Below are experts of layer 5 (counted from 0) of a mixture-of-experts language model. Rows are named router (the router's row for the expert), down (a neuron's output weights, with its number) and show model dimensions 0-127. Each number is 50 + 15 x the weight over its row's rms, rounded and kept within 0 to 99.
After each expert's rows: a language model's description of what the expert responds to. This comes from a sample of Wikipedia text that the model never trained on.

# expert 1
router:71 46 82 37 59 38 44 64 18 39 41 44 09 69 41 42 40 30 27 40 38 62 55 52 41 55 31 54 52 57 23 33 46 69 42 58 34 41 62 57 48 53 62 48 52 44 76 38 31 38 51 64 49 57 51 54 40 58 25 81 33 51 68 45 35 66 57 39 59 64 44 64 38 35 49 65 59 49 37 72 21 50 59 63 43 58 53 52 44 38 59 60 63 15 55 52 62 18 48 60 46 63 69 00 40 52 51 72 84 26 50 50 41 49 37 52 25 62 62 62 74 61 49 49 56 39 27 40
down2:62 46 51 43 60 59 39 79 58 58 42 42 22 66 81 42 50 75 54 36 52 56 45 52 74 46 41 71 61 56 93 59 67 32 43 53 30 12 60 61 32 68 52 46 28 56 61 51 45 46 59 50 31 42 54 55 49 49 35 35 46 49 37 53 62 32 56 72 52 55 42 51 25 55 24 48 25 54 44 24 84 48 52 41 22 47 65 56 42 56 53 59 54 93 53 28 49 58 45 36 63 61 12 45 41 58 56 62 35 69 55 65 60 33 78 21 40 27 36 63 66 39 65 53 46 62 63 51
It responds to: Space before numbers, names. Bare space tokens before numbers (years, dates, list and catalogue numbers), plus common first names and places like William, Henry, London.

# expert 14
router:41 78 59 61 40 57 63 50 67 41 30 36 67 39 35 37 47 51 28 73 60 62 40 75 45 46 67 40 61 42 40 40 39 48 59 44 57 57 51 55 32 53 60 67 59 39 40 62 46 69 44 37 56 17 54 55 68 49 55 36 86 69 23 25 67 48 43 40 49 61 31 43 69 61 30 59 65 50 78 51 65 60 27 48 64 79 00 34 47 48 47 40 45 54 56 43 65 61 76 57 46 43 33 50 58 76 25 31 29 60 47 55 57 66 37 49 84 69 48 56 26 29 63 82 35 42 46 48
down0:61 63 60 27 65 57 30 49 11 35 57 42 72 35 37 51 70 28 62 56 62 30 50 45 49 69 76 51 33 24 43 37 54 90 45 65 15 62 52 46 49 69 40 47 64 56 58 33 45 34 69 65 49 71 81 45 36 37 55 34 52 53 27 35 48 26 56 50 38 47 33 40 28 39 37 42 23 68 53 51 42 39 52 44 60 40 48 43 43 44 35 55 60 65 48 38 81 21 54 43 25 69 64 35 48 43 48 49 49 36 51 33 41 35 51 48 79 45 61 46 42 48 51 60 81 44 84 24
It responds to: Foreign name fragments. Short inner pieces of foreign or unusual names and acronyms, such as er in Auerbach, le in Álex, ang in Wang.

# expert 11
router:78 44 52 66 69 53 35 47 24 51 35 41 43 65 62 58 70 46 39 33 41 45 36 73 62 49 50 43 57 78 70 17 56 58 55 77 16 51 24 42 65 52 60 37 62 54 57 30 33 47 59 41 71 53 48 35 43 53 23 72 68 43 56 66 64 57 36 51 60 71 51 69 35 43 50 28 41 73 35 72 45 75 27 42 49 44 49 48 48 36 57 27 75 71 41 47 48 39 72 72 61 95 38 29 60 58 58 43 54 44 63 47 50 61 70 59 39 83 58 55 53 44 35 43 50 22 66 32
down0:77 51 32 63 40 52 27 43 71 58 51 35 48 68 45 60 46 40 74 45 51 57 41 12 42 61 44 51 40 70 79 44 46 55 43 43 57 30 55 45 50 64 47 53 63 73 53 79 66 41 57 09 63 65 70 38 47 60 67 51 60 49 57 40 37 72 38 46 19 39 64 41 43 51 74 49 54 31 46 49 59 35 71 59 62 60 29 42 68 53 52 07 52 51 62 58 26 45 54 89 53 37 39 80 29 54 38 65 59 56 52 40 62 44 75 64 32 66 46 55 35 85 29 30 40 44 42 44
It responds to: Digits in dates, scores. Individual digits inside years, dates, page numbers and table figures, especially within match reports and pipe-delimited tables (2013, April 17, 126).

# expert 5
router:75 37 43 39 65 49 37 29 64 47 82 28 45 45 41 64 68 24 45 47 40 30 42 51 54 36 40 70 48 57 82 39 72 33 77 49 30 41 37 85 58 62 58 60 55 64 26 51 41 49 53 22 32 55 24 66 45 57 37 38 67 23 48 57 51 75 78 54 56 44 71 58 66 44 61 55 44 31 50 81 74 16 59 53 41 78 47 37 68 42 63 39 61 72 59 50 41 47 40 65 27 28 40 56 41 69 51 45 39 84 57 52 65 42 39 60 46 45 37 50 54 44 36 31 47 52 41 75
down0:40 54 51 43 48 64 57 43 78 56 37 45 40 66 53 28 56 22 46 58 67 60 50 29 51 29 49 68 81 62 46 74 54 31 67 85 79 76 56 61 55 44 11 65 59 49 54 55 63 49 38 36 71 51 48 54 25 49 36 43 49 35 49 36 50 51 46 51 35 46 33 42 46 67 16 40 39 43 39 37 44 36 37 54 35 50 63 38 30 59 27 56 44 47 85 63 41 70 57 49 44 59 57 57 51 73 67 23 26 27 60 55 56 62 55 41 48 51 70 72 24 34 76 64 51 22 78 74
It responds to: Word-initial capitals, fragments. Single capital or lowercase letters starting a word after a parenthesis, quote, pipe or line break (w in "(writer)", JPN, A), plus stray byte fragments in Japanese text.

# expert 12
router:40 66 36 68 57 51 52 48 44 56 41 71 22 48 36 75 57 41 31 62 28 66 25 79 66 61 35 55 62 26 29 51 67 64 65 52 31 60 55 41 73 35 60 40 33 24 79 65 43 62 34 62 62 67 39 48 27 41 21 34 21 72 39 47 59 60 37 45 66 43 50 32 44 72 36 63 59 36 33 50 69 73 39 49 40 48 67 52 36 44 48 48 39 75 56 51 42 47 70 48 67 70 63 23 67 72 32 23 65 32 67 30 23 45 58 57 51 51 57 55 61 54 43 78 66 62 41 52
down109:40 56 40 66 42 56 32 54 36 47 36 41 47 69 25 37 48 42 64 25 47 61 41 59 45 36 49 69 42 17 46 55 49 16 47 51 68 35 39 79 42 37 29 34 28 35 63 43 48 63 37 69 55 35 54 64 45 52 61 80 29 40 56 67 44 54 76 73 49 76 43 58 67 62 69 60 25 29 79 62 38 77 36 27 66 36 52 40 59 64 53 19 60 44 27 70 71 56 52 63 51 36 53 82 27 48 56 40 54 57 58 53 26 41 27 46 53 50 53 72 27 47 32 40 53 21 47 54
It responds to: Name and place endings. Final pieces of proper names and place names, such as rick in McGoldrick, town, ford, field, ai in Sendai.

# expert 15
router:58 64 72 65 67 48 37 37 44 35 59 60 40 82 46 31 23 38 67 18 61 18 40 29 62 44 46 22 39 39 48 61 43 58 30 53 45 70 38 52 17 28 40 63 39 33 66 25 66 35 24 37 45 65 57 57 47 51 56 53 31 50 54 65 48 30 37 64 58 47 52 30 21 40 57 27 59 60 56 29 59 69 40 37 46 53 65 21 76 49 53 35 22 59 61 49 63 71 35 28 38 38 71 39 23 39 70 73 47 39 55 59 40 50 66 65 43 33 66 26 49 34 51 46 40 47 62 61
down2:60 56 66 56 30 37 39 49 83 24 25 59 54 48 28 56 51 35 66 45 57 44 53 59 66 45 47 55 72 72 33 65 49 13 63 65 47 31 56 26 32 52 57 45 44 44 74 53 60 65 27 43 61 56 66 58 61 70 40 42 41 40 49 37 55 45 72 64 75 38 15 42 29 61 44 83 45 48 58 62 68 32 65 66 15 64 49 18 65 54 37 56 56 80 59 64 48 48 54 54 77 51 39 25 26 46 46 42 52 35 35 59 74 34 42 44 45 54 35 52 38 74 65 69 62 76 46 48
It responds to: Table and time separators. Table pipe separators and colons in durations or times (3:59, 4:00), plus semicolons, dashes, degree and prime marks in data tables.